Below are experts of layer 3 (counted from 0) of a mixture-of-experts language model. Rows are named router (the router's row for the expert), up (a neuron's input weights, with its number), down (a neuron's output weights, with its number) and show model dimensions 0-191. Each number is 500 + 40 x the weight over its row's rms, rounded and kept within 0 to 999. Numbers have three digits each.
After each expert's rows: a language model's description of what the expert responds to; "comes before" lists some tokens at least twice as common just after its tokens as in all text. This comes from a sample of Wikipedia text that the model never trained on. Tokens count by the router's weight.

# expert 40
router:504500385492476554514469471414548431442497547484480502503590544501536486541511538475479491546539504451409443521527457503409468495535559584505442517507438435474473527543555490488455516519458487400452478531549529502548466553574433502458495502505466455498563553543510492535519468480445596444510548475528568503475420466483474496453490556420492494532530544488501478459470506411504487516459514457498485474553477465508498546528517534542498487492499493495507524542538543455540520519534505482481508542438530530527549504549434567490512528440572476577494509549499447464495512544521526481
up1:482575554502522456484515549513515376477552493496478512505522454526504473529529469508570563492482471527482439554529505452512457598493460519489496485524499487503503542478481533511524430471490494485527496457495494437455505534532574501497485450516553480507447512465442482459523478507542490462584440494500486436546474534474444459523454473553538587478526497551479459438527504516545568540440448519477471485511531598495520509541511445530536529529442495466506569529521463402518462522455532451492513553476450530536568375483533509494511482489501509504496553476378470482543612509486502447
down1:448482574495482526469487494442525463547501488522499537438553458534518470529513476484518473487488453499558563570470423482541490476495540486537460563497485557445570550533537528527450533467573598510463524472512504449479562443479549475487465522494499471496459514549526543536522537444455512422517453464474488537446533444544473484504480491492480456526555525496436518473511557438523506531430493454476470530419522538435479508503437447559461506540485464489561522456540547479584483545502562433414443522530487469507502517541504526495507527465488408508575414475501551454570450556494551465
up2:546506560507503483479477525473526475458550454532538569518526482511456514525530525488506452447503488510570375576439562514518513475505567559515525553532477429467523556512434607496512423459499512537499536497501470485497489557525588511549493494476514523424473576496565490432549465510508420504537433511494512465566512431539444449521494422504568516557519463488441499404483516456454480572490460488520484440503498500477540512481490496450437482486487444484500522468501470510475477462501476516471443455499548426448516491572549489500426561526509552536514517556457485526520537495553470474
down2:453512477536468551473483485434538521490488520510559497466554490519519463479413516464531459433529581496528515472557492503548502461472515514532504535507441455449464471457535534592417504527519595536523495462577512459433487513500491536437529508470492493469479501524574513503537442526442447461477421445469498551485429459585440469525495529431473504583568595461455582524501488429479491472447493455479497443512554488520521503495534503433486456526474475506502548460591516499528467493492518463422483533509532483526512514574462527485531527496519419520621481512511512476485479524526478477
Description: Abstract noun suffixes. Suffixes forming abstract nouns and adjectives, such as -ation, -ative and -ity, plus words like name, population and information.
comes before: " of", ",", " in", " and", ":", "."

# expert 2
router:514449435403454547544435529415483439525591504498514510443469468528536530487542462549474466523479510513539461420487493537485486489534510566530549536577457494506554484455499548523445443482567531560544452537532540460503511473517481454526510426501467512433519509444500485520514512536538501547508524553553567494474454430476509406491480469516467510543500479546504510510449539536458512416463527446477533482539476494478491539511545570476470459513473532522448462501549530513514553501490467516577439460530429559559500468495466476519441512477483549447498615518445539501563565464450470495
up0:539504485485507463459540489603564581496482482480486476560474493517481520505431520470548540497527525442461437502490479533532551420562562495459481532472574560506486440501452534473517477588500579462481519447554480406491487476484474510446518523485489448489480467507539544409526474508524499478447508497467496539511527543567469520583470476474535469467498579482540491504505496472465403538570464541503468511492531479545543464548551524522425524413406432454503502514469502471495516493582533524493537504466466473382482495525588516478537535522487475501523469482507485465573501549529536523
down0:528497465550535541499476461462512499524517479520508560569485468507508496484459453478572484461513472510446529457533484425493530464523454496517477502478546532441454518456510502553546541584519531509476557509480465444513450519553518493534534498554499501498484501571481467479472502478510600617458482548466507467449529561544498546455452468483559578459481520469530456580477556534420493482495484426458436425519523562465530482557475496529519516465464446518554541463500488433492463443477467534559530548487554487568495544533467497411486546452493443497494471530451450472607451486490489583
up1:400558443551532571510526478438534446485499490527501494485487483511549424560488532471425503509651490507465453476528516467460523543499485459490462493407499460473498636541529492529534530482379413537484508533455452452461476560524546408505460527577526489503495537500458455518544433529449524476512468466462507483502481484516432486444544535531495537536509482489510484475516444479558531493479531520518523522513525513475501476541487521494555481471491486489504536564507563392543524516450496517506471537497486529575477496528508582482539557492545499523436504506477481492548475440507486480
down1:545621480485472478497498506553518539509456444484522486463482493511540481464512568535526512517519523504497531459543458509539492454536445457461472480489498469524381532416470456584505461436526496501512504513455495467486516515537569469451524484529481493500539546537512454498537460560570527510440443538496552483477495592477579475483512547503594485477528525423444485532491497482507452455482544539513514465527457594518432530494550456541503532507573549548583474493478507506537427453521514480488431438594520514452464479584433497557468504485453450539492498497428443519480462514476517502
Description: Non-year numeric digits. Digits inside numbers such as ISBNs, weights, verse references, table values and late year digits, plus office in infobox lines "In office".
comes before: " |", "–", ",", ")\n", "0", ")"

# expert 16
router:453480464510545506562521463433436479518542471490557566543527496570530468617492495473464510546544510533495503435422586547480476545496504521489582463389481541504468539481554496491516553461493563526490525484493496471523512434508522435568501440545507537534467569486476451508477460537422530500574503466470460516470462474482493499487522526463465511531561445533477508510490499543568498475503576450472503536556565421429514552528476516494519469491520507478485509500505556419472500442444470474481486451465420533498489529523425486529494563530486451502517546474547484459487415404484474510
up3:492499485497494411457539545535525477468470436504536509507493504462472490473472501507545536468529500514461471533503498535487535444559539463472506502496496520506493443556447497403432483546523523442510512569586555528412446479503485501452456504505522463507444496474538559479503535482541501402439511551579569490487520498553502491529413469556570494501462500422514535561486462457509471531489440509446543486471522512546541520475483499521472528473444528491550486542517518496505520504492608507537511582458565486460576480503525566398484478522510497553547444468401442466493529513608492528
down3:552472522484514509488455519505500507562493562465547592421459453506482415485528482511499516474460506481568444471541554560526494508488429544432514460532451514540456520503522511502549441515526555535492583503468521482493483446520522512558502472573523498471430536475493500469592407517425456487499526486488486566516542514450522485571445450485571475479518490507530499518418513503475539516506534482529515431520507504524549476532452497511457539427468489525550436430600445512499464514457468534427516488519489418411452460472492490532584480509436512522497560552518550510489513501438515566
up4:427549454485524435522512505498487497572478488511360490549476473473549533486475545467510480452580570495494438483478503490489541499550478484473471448552534515497527480516403501511501462530489525478493518524502500528468431561500469566501429533450485469552466429479552482441483467491515506481509525533533522446565498526529504454564492527489503534480522497450505540523510495492498591493516447479546451498409558611589579499441484464501493515461522418490564496571522447510460468495483528544496541564499537500455561491563499507419505435524454504515528490453484488491601512432497515481
down4:592474440447498527548564435545520517500455510548489435504511503603492444518504534454456478518462511532466481448498556515535463487503530520513569399506485492462495511507596481445514544500519563491418479510476504543530478418530489511442457502526515428586503551540545405431463463558535495594473513495503512565478544468464473488480605561452498504507477457613463523551532462461482510461515536447500490539502454514484512478492548539456507447453538552494522451510478540474459472458450425459472538492524465489475514531487457529542512562512484502521453542530518523461501487492459532527
Description: Table numbers and units. Pipes, periods, percent signs and units in number-heavy tables and statistics, such as km, million and coordinate marks, plus pieces like vict-ory.
comes before: " ", " |", "%", " —", " |\n", " +"

# expert 8
router:521523439470467485442511482467555527483540570489434479544566524540544498450478552517483506544533513436437530511466405545446451462576522507441433519569481452487462428478523459535518461525481489400447472528502513517496466495563481519461500527492474436550496499551511468518494462483471575509508525459416462526507430486472469449529513522447541447490529518517469490528452564428518481482494453496569446507499481508579549538507529542518520538486420457495544545546461504483554505562531504479516592538447539514424558502568512539523572456481568516539567472550492451499507538541498506501
up0:520573550484545516513483525525450507472435478533555458462449521476531418536520465466507543441489504495559435495477507528492481552459502507539505499434494530506462462540418537462519507450467519514487559421501480461472532413504542466512511468468561525507512534475529569452552469455488490565520486602514552459527502475502461469530425528588525425522469463478531498492574495537488485479536515506437520430539541580402516415474496446504477549592526524458476470567485507509524537473515546511496480521490419493499448473539504470488430554484488487555429511460464582446524505526543456528
down0:516570558525487478500521449486469594486499542544513495402495474480510551379539455528542512527502536525510510539493515452538535423484440468490469440534488523512511522532458517525517452490455402451539499447484480559454468539540584478534507541519508456482465425434545461481461491567485441617519471505501490503480521540480597485494472481490596435533442529527543526521490484461492487507563491540489465493446510479520435474593431472519504504501503469504569497504527464476547484508496459519463572486517501470506485461505494508512510434616507520518546518446554514562545476485456458525
up1:520555578491425538527538521500533499422453404511519513467479512495464483504543517485599524468492464487509452512426488555502519439512471441526501504457502535451475502520483548484526554500525483457481557447529490510507425495490521502566524508514556570475555499453547426404567547520518435475547496491410521493502482449531452482525511476547503420560507516517482533508507461534565504464505514545463538461567581526458495463441523572495502540533478490543460451557519491517433542432515498498505502574523537548462505500575485462446493580542524510507434440416494530486494430533493539541
down1:536470623527506511429543416505604482439528461527540528435534536498504512471550506558501493478498497452496523527505517533510512446512486493573500512505488490482487458457522486560503525478534474486507509434565515461511490443490550482475489494452509544512510538442566550500498537486535439476492459448418478573484535538454540536529511420501573457494494559526495504527508565509441500516518494527480503505413464466514470470533455487511454627511429505583510501460432495540549477480529587509463457421504534507500467422494447507556458454499506465520524524440486447591550454488467505557
Description: Word-completing pieces, headings. Word continuations and common words in headings, tables and prose, e.g. Tournament statistics, Results, (inches), also, such, due.
comes before: "==\n", " |", "\n", " of", ":", " /"

# expert 60
router:510476506467449440507453486518499526561571465513417534528467402449450527499505544557503489521517494552535470527473456502474451438471556498453501506593474576438506488442535541544487474493558568455525445502495531484510540450434484498532454500446461503534472482468541490450458556556535514501558510591542454470540485483484537443536533539407490475463529482523525538541474568510478432482478487516502517492521474535525514557471523534472463509513531576556532445515548459439471492503616444477474499455488477541452479504526464448564481471455487530464514506473528537401499570547456436529
up0:491496429498497532500484526532491451432564471511497469531462436546434488459451513494577473505458517476509458504515461567593584510583491527490446469533551484520537434472470554517483406545523477504533517418603527485507530568493419480440491404505500474519544521487482512471504500523529462468478544513528551521522565515549471473612400433511475506528489502510564506538518484507465530512515468510525478435569460457495515484539560535502517461465502440474511500565512501500480589523580495521549464519529494461417536512477496486467501502483455493467528540542446484568536542550490533464
down0:536505504507452472500503524503467483538558500454543501535532516506468489520469564468505557529451520477633497519482431489553494486501488499486511494486483537573516543514474513482475582427462531520532501497517522486484504510446430534551464499494576492453485506451509451517492512466460444468533505538500484540543484505440493480498512499405485481461435541484509569392501515476553450526524484500492533468478460479469434473463527423481556460527533488486450565489570477609513511578485440545469524501463508476485526469530562552463532445596524553482500515456594620485415530519523475432
up1:523544480451551536497513513485521413516498501542571474524542499494504446511480474515492443450469570495490495449564528471511485576484522535473550448516452467488492525522490468430527484505512467518436502570559423535523479523533512476492392474496437511548425493504472519559511474486487537486501429481486488535549510480487522515460484514542514533561580550486499494540523493475488548442494508493507500499443582539539547509514456400496449495483511478440498552426467467570509560448377511547462522528463573453443505585485478478445536520484460461576483483588532484507540432427547499469
down1:513460446504448534518503507505462517530528626526527467494536465519464545523461508517434557548494515563510422508485432525458525471558566459483425499590528481533468507490523498563484479532485543490507492515490423486428477540526529423460550525483483529476500445494501462454487598500434495525495510543587507506521491461571513453496476442471473465474447543468521517472569455440513522514514423519501494534512518512401588518479524476542531497425441434479482460570523504467497499512489465491507547496505573555559535494483545442403500496459497504499494521500460543518420449585502543518
Description: Later number digits. Second and later digits, especially 9, 8, 7, 6, in years, scores and table figures, e.g. 9 in 1998, 8 in 38.
comes before: " |", ".", "9", "–", "8", "0"

# expert 21
router:505483387497514579510497478432541457475488554472502500513600531527550495527495516472490492533559498430420414569460464501432489471533557550513446539480462450478467491541539491460457512541457491393455461520582533477536462521581452481468500519488466493506549547545508522524501438487449560443492548503553529468473395500466478500479484532411480468525554531491513495495488469412540490515489531430486476470538483474513511559519465549574481496544507474488482526568535536458528514497527530492442534536422525497524538457546444553504551534441554518548470517562501461466505539522517514517
up1:502651446464491526556504458531511469462469481559600511539504490567485508470490468481529486397550505557530447496502471498543520523506500418486528520453512532558514550546487541462446505533508460579472538518442490521504476517525490421497495511582530495485526520512547514470484555469530496467461474524445572453527542422500469465451410463539447523536512496515498580454499482494554481479592528521470506517541603483465502476510467502486494483523483490475459518435471562542556425470514565532438497553517517453502536535520533498540463547515476444468482453492417470493510459473459464441
down1:499410508447443493558491490511487532463583505485429556407517474443555549455555509519490474508506502528523438579538585527511463518477537577568502479473495458444485531533510516448471466514452490493498467471584504480496519496468488532585475507475480493536511508451571504567493527502552491473479498568494471516494417506493499427474486572513457467546473515481495585504517490470464478527502527546519432521505529458595493481507530550461522445497445379463493522533551454460485514496421449458477498589480529495525533538459499453422525522446570531504513517519528481467557537580469498490
up2:522511540488489499473495444550478501490492548468556522517477481484418495497490439495559475427448571494535571489488447555545501509546481478539526482539498507532411484484475554457485484565517494455498564485551541495470488480458601510470525465503551460501462476495595585450471466496516463425498456551491578564518519448578554493549464444527561536548456489503515539449492476510476458508561453537471544474488543550516453487473556490514433531485451532460473515497488525489451532425470561436465538516542536443507429511474483452508491461594466508481452501491445391487532444528534493540
down2:574462459475433433513551484519473459525556484516446465476537557497556535510445529483485523472502491501457428455509546510474485542501472564516499475518490449480498496470499479522492530523481489509552548469535479509482548467514475474488508525475410510450525548523514410478448486544502464489481564553559522485519435519432541517521448509459524512499478449514544488507414553464545502434489470465465520455530588467572504484604577539364496480477527487495411561572569415458557490491507483497543561583524528550511511473487414471516566492458507484508542501489508490441531547521507477512
Description: Common noun endings. Final pieces of ordinary nouns and people words, such as -ople, -ony, -ist, -ames, -ants, as in balcony, people, statistical.
comes before: ",", " of", " in", " and", ".", " to"

# expert 54
router:495433522494493508547576479496500560527549486503483488462585454547546533541541468530521485545460541412495499496431552563539496488460528555517512430486545535499461419501484477486534410483482498500499501439468485519474573495576542459452512475442471549423541485520481530439553511548448555530524493466481485580480457524459438452573494495502453520418498443476426504520500483525500567511488504459477441540508475531470458452581554609494487563557497498528472499496489479486498518559500478557444488462530480457535510511435560508497481541534457530485518536492491455511573575558559464532
up0:473506519557471410465495435487463506474486488512539545494477441509509430433457514526481482495507518532498509511580501530487499467523490471611528496436478527498561496443493383517491423497521504486437524583500486560518480523573541433530488469525461526496532536528522490542475486506487504507383502491502513496525460489567510527469470505537528516509466521469535494540526521516540493551469502477496512477420486496510520492450443420498535501474490493486547574443459459555487469471489518501495512585468635448547505542425552545404498538508506509542482483516476542536444493505624505412
down0:533551490455468548512462568481528506562529483481510470460484536553421544523553492435566547475498461437482466519465523469442556502550452418463507439465431540510490536571477508507464584448452561499509433493491518500504528516471496545533524576427516461530545504562547464491455504506506459456497429527518472483524561514547531420525524497473560481456474549438556474443472433530475476512483492498550540479429474524531542476506564483483455566522518548415491478549493472497476524445544499476494460443561507637510532519472519477531442540489524507468518485515515466443529544423523510506
up1:446460514495485492521466499446501497400478481509522463534512502482477512513461425491528532547528489480432511461535507471497466473526567448528480548488506551437471522491510524449478472563439599442521439464482514541479510489503434528406549542568535485422553542489561472434463571491509504433475509502460449528529435508505528536504498527516510522478453503457463517525488488452570455561448547538520551522492443420548509548526522493518531496574492506477559558495521487378468530533469513527516604457497546526527489491491475450512479556502505470517501530417519466429528467561607509518
down1:529497488467514602516460530477454510503534458498547444473520502458458471496475475449487485505442530497532483536542528527507541468447479482519484514543540472541508522486543520443526488446456423529558485501497528567424528515540496394506547407526509471525457494494477484500506462460474486484478535472590489470533476496526495522462504490497429527544495543492478451497527531485518506525362522480483477476536577452474456500521479504440518406534521556521526546458491526524507493555520543512549387496575503482461504549518465418496514527555434543496416519489511497636532484604461546498
Description: Table cell separators. Pipe characters separating cells in election and results tables, plus semicolons, coordinate marks, and auxiliaries like was, had, been.
comes before: " ", " —", " N", " L", " C", " S"

# expert 11
router:481478387481494583490480504430559440473493548469492499501588551494536505541511517494495489531511503445436464537492452477415466494530569554502444548535444436447458477527536490445466492528449498390446454523543539501528450545601424494471513480487469471528568547557519522537497467470459581448509525489544518496480402479468490502461499532440507458535552546506498478485482499444507475512465526465511459480536445478524493567534444527537469506543494476495496543532520551461539502524528514459472522566417538500500554486554430548527529521439570508563478506557535449481518528536525524504
up1:531544473502510521525494358552442444531530455552497498507507429494565481505452518505484484488527463463501497475532504445518524526451528583533523454499544457499554531420527511489537449488510474492536539500458442479514450547471463511498437476481485451490472501560480457476496483543558474477554571469416510497601541678550542516492509498486474544479486538564539492460413516389496565480517488481519562451466499510544558466478501481455457482560534521493498559514502457479508528594478465490455461499495515463502507506529463468487525451536483543501452551555456474530502539492481496511
down1:434501485464476511549458471488527517519453510520508467452511568452459568512540514486457534559557509522555510506524556550570518504519476478512549490483457475532597501501516470531441481469500533535443438528471484529474540546488515489400509476481545541491469532514590472571571502499480488445426436534437436463512458416498514475427500443484462495568560361429492527514452503523550437543513529500478499547479528476529459448468517402505480481499480460511577539434488554459501561450510548535495492525504487507520513454558479500490500497506531501527512456480510592510455473539493554442
up2:466522488534461473502546503512456445480473544546504552535477460511468456546488465484542493468473541577515459485485493490548527544503450494465526498529530500508497469450499543419486455495513492446547536486521516545465482542485552452527532531453436398498532535479573481510489462518536508439510530536499534486576506430535482460561459459491561569541534508482506450447530520457456537564524414519474506458464597537447492511486495583468509456486456465561466545543443459467529533483583527426445461532539483505579454475548580434467540521520412528531465465494428464494449519530556502431
down2:553493453447553476498582443507533490533485514525575463526559612476536506525464534547480464476563511463466472534466544493561419512509525547506593487528499437466493476497491610499557494486508502491495523435545492427541509537422581473475469512450472484503537453511484533422490436476460451522469509497548460553424485463483475483505494457518454462499522490462424572501538504447525482494528506511506408500501553480524504523504521523447477487567500495469534551548544484510522509494524523457430529453501425485538560374519488486495575444522461510449539515472462514532512419506479534527
Description: Mid-word stem pieces. Inner or ending pieces of common English words in running prose, like un-res-olved, re-ject-ed, t-imes, -ides, -ments.
comes before: " of", " to", " in", ",", " and", "."

# expert 36
router:424497476470470447464500481474576502552537511463504538465536534550547460476460445549529478552458542530492558514477505518499427554546507491495584481491482480527427490421471511472448497494504473490499446552471531525487512456481505488469557476513537584558448485519453521502494391484500505419491457501458483551487499393497476556467533495491520592505469456524477472556551526526527479441459459487517546523533463435538481482531537485566480552489520607436442576510536456514469566492491508535431517491489533532518489457533547548537610434537471515501546542480489524522492488438507420493
up1:505505550491518453517484528496634454443442498499492511492492493522537462500511481476495495500389473508521483574580440509472542492494527518509494557464614473507528495487437571496540512545479512485403473571489541541626509489452495540471530475463507483517515524497456496479407449541492503510515475524508533546496502505488497536437486560467464507501533474437477442485412496502568500473539486444525509498463527512526538499530562502523479491420487488491486540544381559527520582469479571559519481479459475495545552467482502464551422538501497586555502489462522501498562506534520436492
down1:555531462448442475551483548544452476494528524415544590513523506532479476504471523542530478474511507457524552489478481512504484508558500502469512466530450472466482437515505529492548547525593559532439482472555439570464542458502543424488468544481460512530450481549528480449500466484579428522470457526502482514510476553535498552472505565463481534528426544464522501528496565458495429510510521510530456488549434557542479474463481479453494514496501474560523570497459478471540513538553461499505585467439534488501520629469552467490492470563547427525513546472496526390440447497464476433
up2:536523583468446531492466551532523519522539476542487512485477493467544553490498569543493446494528506414452506525456601518519487464513490514418468500483567512511455491541476472531544494473497557486462527466497470502531453538525531514419405537461511460476469464513547509449498477437557497541469500565477509552529508461463545550517471386586549503434506547497521570502536466493537564487486458515507496474487483559486507475554447518513468576488445489463549513496466472538525526527478456552438490543506555545465540530384500455400487551519501474522569465409499483461569467489482463497
down2:510507480546430557513594421471476578547469394443465511518480505578406523474520463512507440499488524522543490558503466463443394567506468483567542491517485525483460506496522534520464547478497467537533503514487516478518488514493502556521586501513505516577522483545503467551571490510436478500490457478486464485497484537513485440551510543471563459483446449484516500509486561467513535471479520502469502532483472463522501499495542433474512463478529549494517453504570557545423375436535488495522486506551515541536447498524498528464550465554527429481494497533431527604428479531481422532
Description: Prepositions and sentence openers. Prepositions like in, for, by, at, from, and sentence-opening words such as The, However, During, This, Therefore.
comes before: " the", " ", " a", " his", " this", " an"

# expert 43
router:507492464458567562557474448407566421498470508561490504484462458491513452472527421474439472520551500480505474496594548473465514593483550516495496517542475487554587534514490520521495467528499501561499566529538536468485470514516521465504411481489461499489471476382474470552495511505463502538512492534548537509446480499455469504475538505463463579543541521509478469458508517508464526473460508526533533429578516494442441497514560435465489393436464459516537492441509515488566517516538519534578435514470503483527520479518474592504501533556473509479519601476435502519559507510482434466
up2:552493557461532516479499525485538431503487521466513493526498480544586523506489559470484466489503508502489468482479524485499557487458495583429535570538527475492540469546512524494515614566476512468442523489479554364515515458489493458466500508472522487424557483456476512478440547479554489526509562492447481530510469476473530529544490515471518489442490474549551452425537482479540507573476511539530541560472561526470470505520452507467406441480399462518499459521451547442581494527495526499466467538521467534512584410490463533533434500526465533511498597580459458476503534527442504537
down2:463469578413531508555516521561461481465535515493551549420493487493488536510473471472486433476461574490462443452486460567512516514474507539494478551485406541474449509532513482538504470500492489446499508573519458496442499566441493573557466432530519453522480489494476471527514417591552465467544544520477492531500465511493482530534524584489464506559452569500476465540446495449546455492581481438451550484531518540479485480581494455533515487459568578472466471549566477517467624472454499498502521477488497495500517539443512456422467499533515551494475511501475530469468548406513506500
up3:427509443537544522458517514466515508479499474458496457580489449494519397502498455433463504535565553520507526558499520474538494525533453592489465544550546503477531508543498578516519507562483466471472504532514475458469492559502456472505488525491447426458532556532479394480481410495530482444436557441435504490549500547554427488578507509498494540524513440560473475441491463447470556573523373578462529485574440481443475520517487529559479493476487509559560566546457548462518496499464505499473552491491485490470481516535513536554528502494506440496563495525517527466501554511525489494
down3:504468508437572533467487556507497504487549491501457474482466539512489467527541523470495464445419520459537457436546526464515432515509517513490530470522520517443527458474517527487535543458438516502515503406489478562545484415432473538490467414484484567549510490524460512463490526550565555542563549530539473455550498478479558486565498522513492533495478531539457500461455453600483553430503481522516487516460385643485555419517463563488479480502506507459469540518511525509514496509433440558493474469500528452509494559530463553494473524441600459445547525515513497505473497459455537525
Description: Infobox colons and coordinates. Colons after infobox field names, final digits of dates, semicolons and coordinate marks like ′ ″ °W, and ography in Cinematography.
comes before: " ", "-", ":", "\n", ")\n", " ("

# expert 14
router:470502462488451574540472523440583483507537550498460536527527448484539507435507535548404459485551462514472486479519540485455515544572472515470549537509491431497516488453505560517489495537562518561477539534482519407479470488558509505525427521490452486457451494459541449514512431518483512485520565462455508530509455452515494506438540480446513475556561471580473523501469562418457496499485501572549477500551521469495488477584523533473420471486415481506475468485501536447581487382485460499508482551516515556484585521596460503525555494510500482539502563575475529489517510480514461447
up1:513470468458472452478507493476554561516498568485407510449544469496548566531559560505470484556603462473472469522541470522466485536556443511477467600520509473502490475475469492516482536470492462557453501515498499515534470473511484484492448552506554435442489436450544484525485487444551509497520469483487459564528487490483518518457464587527502512543470491527507507427475532448494505506535474534545481558518472521479454440514546443508444513499424407479484446551467516469604510502515480549487460452458531486420633501549438594527507454523556521461503555449478516478516534543494448541
down1:465542463460486431505505537558486521540503498493488510502498478571528494533501427438528552511489556517485545521496452493562446471484446510477449457440527522470472480567543505505442466507500509410474468499481515564525478509522478560505540484516596505507488522578494501473472469499502536474518516493541443501503466530530466498513525526522470528436413499480550532477411465477577490489500509412499507502451417544614493522548479452537575500538636655522494468485488472507415517495525497499476577534473431470490501515463526482509401483457506518522513483465506485469502479530557540518
up2:513471549512462437439484505561502521538531529456447503585545466583427513485513485478540573554474504469504536491421523465459550423561456498493501425485536450440493399476505500558490546544601579516519485469510486539525506480515518487511516591446533493565452516521498448473491443525475465539524581508509506558499479525464497563560505565516507457478535452492456490503489540561449472512505482452503525512451563445538548546525529562558450500451401422501499478540520484447470505480490521492471506466461465528419493496496538451453531444524543496525539532515495488408521517525473510510
down2:483537450481480475527473496551462542607565515486468533578482413539517559501443471465509527536499509498436473493517467500514476475552493532446459502489510504540511567537567494537547464452495510562476505601432509474455443516521488499527545451540534439506457426560496437489453472551507520440480486505613430430476482525504507448463584558485544481476435413512531507475455455548569566510479478450482519494518466612503500495515495465463504480424558553466519455471515514492489497492495487566510464525450509528559550531538496541495511449556476527469513428495496454536457493534519500482
Description: Infobox labels, hyphenated compounds. Field labels at line starts in infoboxes like Born, Kingdom, Country, and word pieces after hyphens, e.g. large-scale, 10th-place.
comes before: ":", "-", "|", "ity", "ed", " by"

# expert 48
router:543509550402488472579452488462585548545535527507432546453458474495544524512536510523566480429528453531492530538440534520461484470507471485500536494524478534450518461476521474531480581477522540447516494537518486483556532481471531579524529586487472543496538520535500553438451524556478542519500480544492427496477422566451544469537478512513474448417509439514491448499457483533541494472481537520555472529461522531577488501458448577455469527579530491571537515569514467468464469551495483446465536469492484509611430526508455467488526516452561539439559551520545528493482493506465455532
up1:401489419527516535454527559459540537522509440483524451530476547508501476525413454479552538465495502406456460486523522559502498443546489501497435451465472490543480456534480516470508469512517454477449517486529471494481472526572480529434501470534537454459506475552488549587537458475474552505453514456522493495547549484502424500513455482546506463516488497503476558517526470460528596585517449538452499520509502519510515477572448528545482491481425542476562544501488502526570507476510523536528568556436493505507569501517592543472637485542434487491528515488512413527540482503542484424
down1:488464457496424574510487491397506480581533515487481556580507522562468554508463471497483514503495534522504432425505467467480575474556515454561501543496562500508496579520559477505494516473421536519493470528455488462520547563480450492562475460504539429531511449502503505529521514457476518466473518486498533523524511462454511461525540563491423525488469450468531445509505523444449491540450484499491494519580506464503478458476510504501474443432453497405548545556490585527474563551494485484525520522489472444460429562440541542510512525489484534500439625471434583566452512486507515530
up2:420580464457588485485497528500497505530512516474591473509515491527483431515480427525555516475520503495460504479559505508490409546433424476484522473450485417492496504532567492456519430510448459482514539517488515535495483516533420521514526402529541471564464523520448569558530461459468481458440482503513501574499477496517494575476549481542495533619499461540474551517487456506494538458519533493477526547481462484487515398527460478477515484470518499479555603510457491541554511498532539522483490479452487454495500494528525533506498481534484485526538562454511394577536461441557447429
down2:555475537480491515553450516487421533513510479565529525468521463489517598480474520496502566513516510523559497508495513443467559428542585584575464549535526486449434507474434446577450486583576552484471481507496455463503485466437502515531514557415491561441436494494515592478468525537427465534513492513452426532516488521494519433467500489483511529494474522516502479471461577562484513489493528438522483498513517512489540512488512458486497497488505432455546518558560503439492415445481556498486571541498520516421532495510511510478475452477510427500459441505570560456426485474492443479
Description: Leading number digits. First digits of numbers in tables, lists and stats, such as 2 in 2022, 3 in 3rd, scores, times, coordinates.
comes before: "0", "9", ".", " |", "5", "8"

# expert 49
router:508479380528507579475494482428568483467448546443484491500578544516560487514527462474471519543487493467442447593480472484435453503476556528522464553487453452472474503513530499446456507508457487409464456519559523510550456521590411483483484517495480489493601546538540511537528444486433591453512518488562523472447398504474472492452505545447470454556549522485505447466484513467502476541472529465492489492534503463474483555538452521541461492552545477481505497552531547477570525498522525497446492539415522498510548468562445538536513523441576506537470510530511461497504535534512533521
up0:508565517495564484481509514507449471556491515543533494521498533504544436477513507451570518393399488560507498457529477478494557495485467487490501515435485499484539553531423495475518458526492505514556506502546446490484563478529563461570481474496487548496458530482512458495444479488514482616469458535538522445519532482559462473549470524537520492466525452461602519465504392525489539512509507506449505569497492480438510549531413436512487492518485592452493519488498522550473496477486567512447471528571475492483522488533525490400381478558438514419472504424485560488472533498482470518
down0:536509527494513466525469562517536549546482537480482522458446531454479493464545480503486495422504519422516485555522554471503471513421433450571572480478434459496495478481558536518511528532523544506509511530506623464496504445493512503505540402491556488615514485539529489496483515514487451441477585475446511494523496502557479493484515471555487558521530460489438480483546478457533618398471538520517479521579480540431519484491480507508502578571479466483522521497433550550395473469491457472506519493494466543544489552539494533500483475544468514470487450425519556516462453561533506449
up1:500468486516612520506463518531469509508531494624505466580460522495497544479489503452570477477507470521423535529566474438520506474484546476510484502456535518567552599570459471525566532508493453497491439491497482399472438476506495496544502489458459506486452467553470547494498526507507526576487457459477531455493466513493472538519450500485494550422525453502580530500537455501524532510506435459368574535443530515507547475490461444519510449498569528451516504530520477538460553526481531521445501499525537429531512458492548544452466509502465566398452453432482523490495502508470520537
down1:512437512456508508501500468477537491480459504421518518478456485451541475465563531495482440492459500409537492542578498471485491469514414514531506522419448409473492532436519482476489521523498534482496510492459586507517529536474489463502501380517480535501431510475493555513463519515544412504484524515503503541499453540531421600454506542456416485527456542548535505538544471422461538498479491486537517505555549459518514461540506489497540581556475527521481537462551609485512416467449470491526543480466553590538483521509471449478470491580474517489472478594534554496516527502508504438
Description: Word-final suffixes. Suffixes completing nouns and adjectives, such as -ation, -ist, -ement, -ility, as in violinist, skeptical, participated.
comes before: " of", ",", " in", " to", " and", "."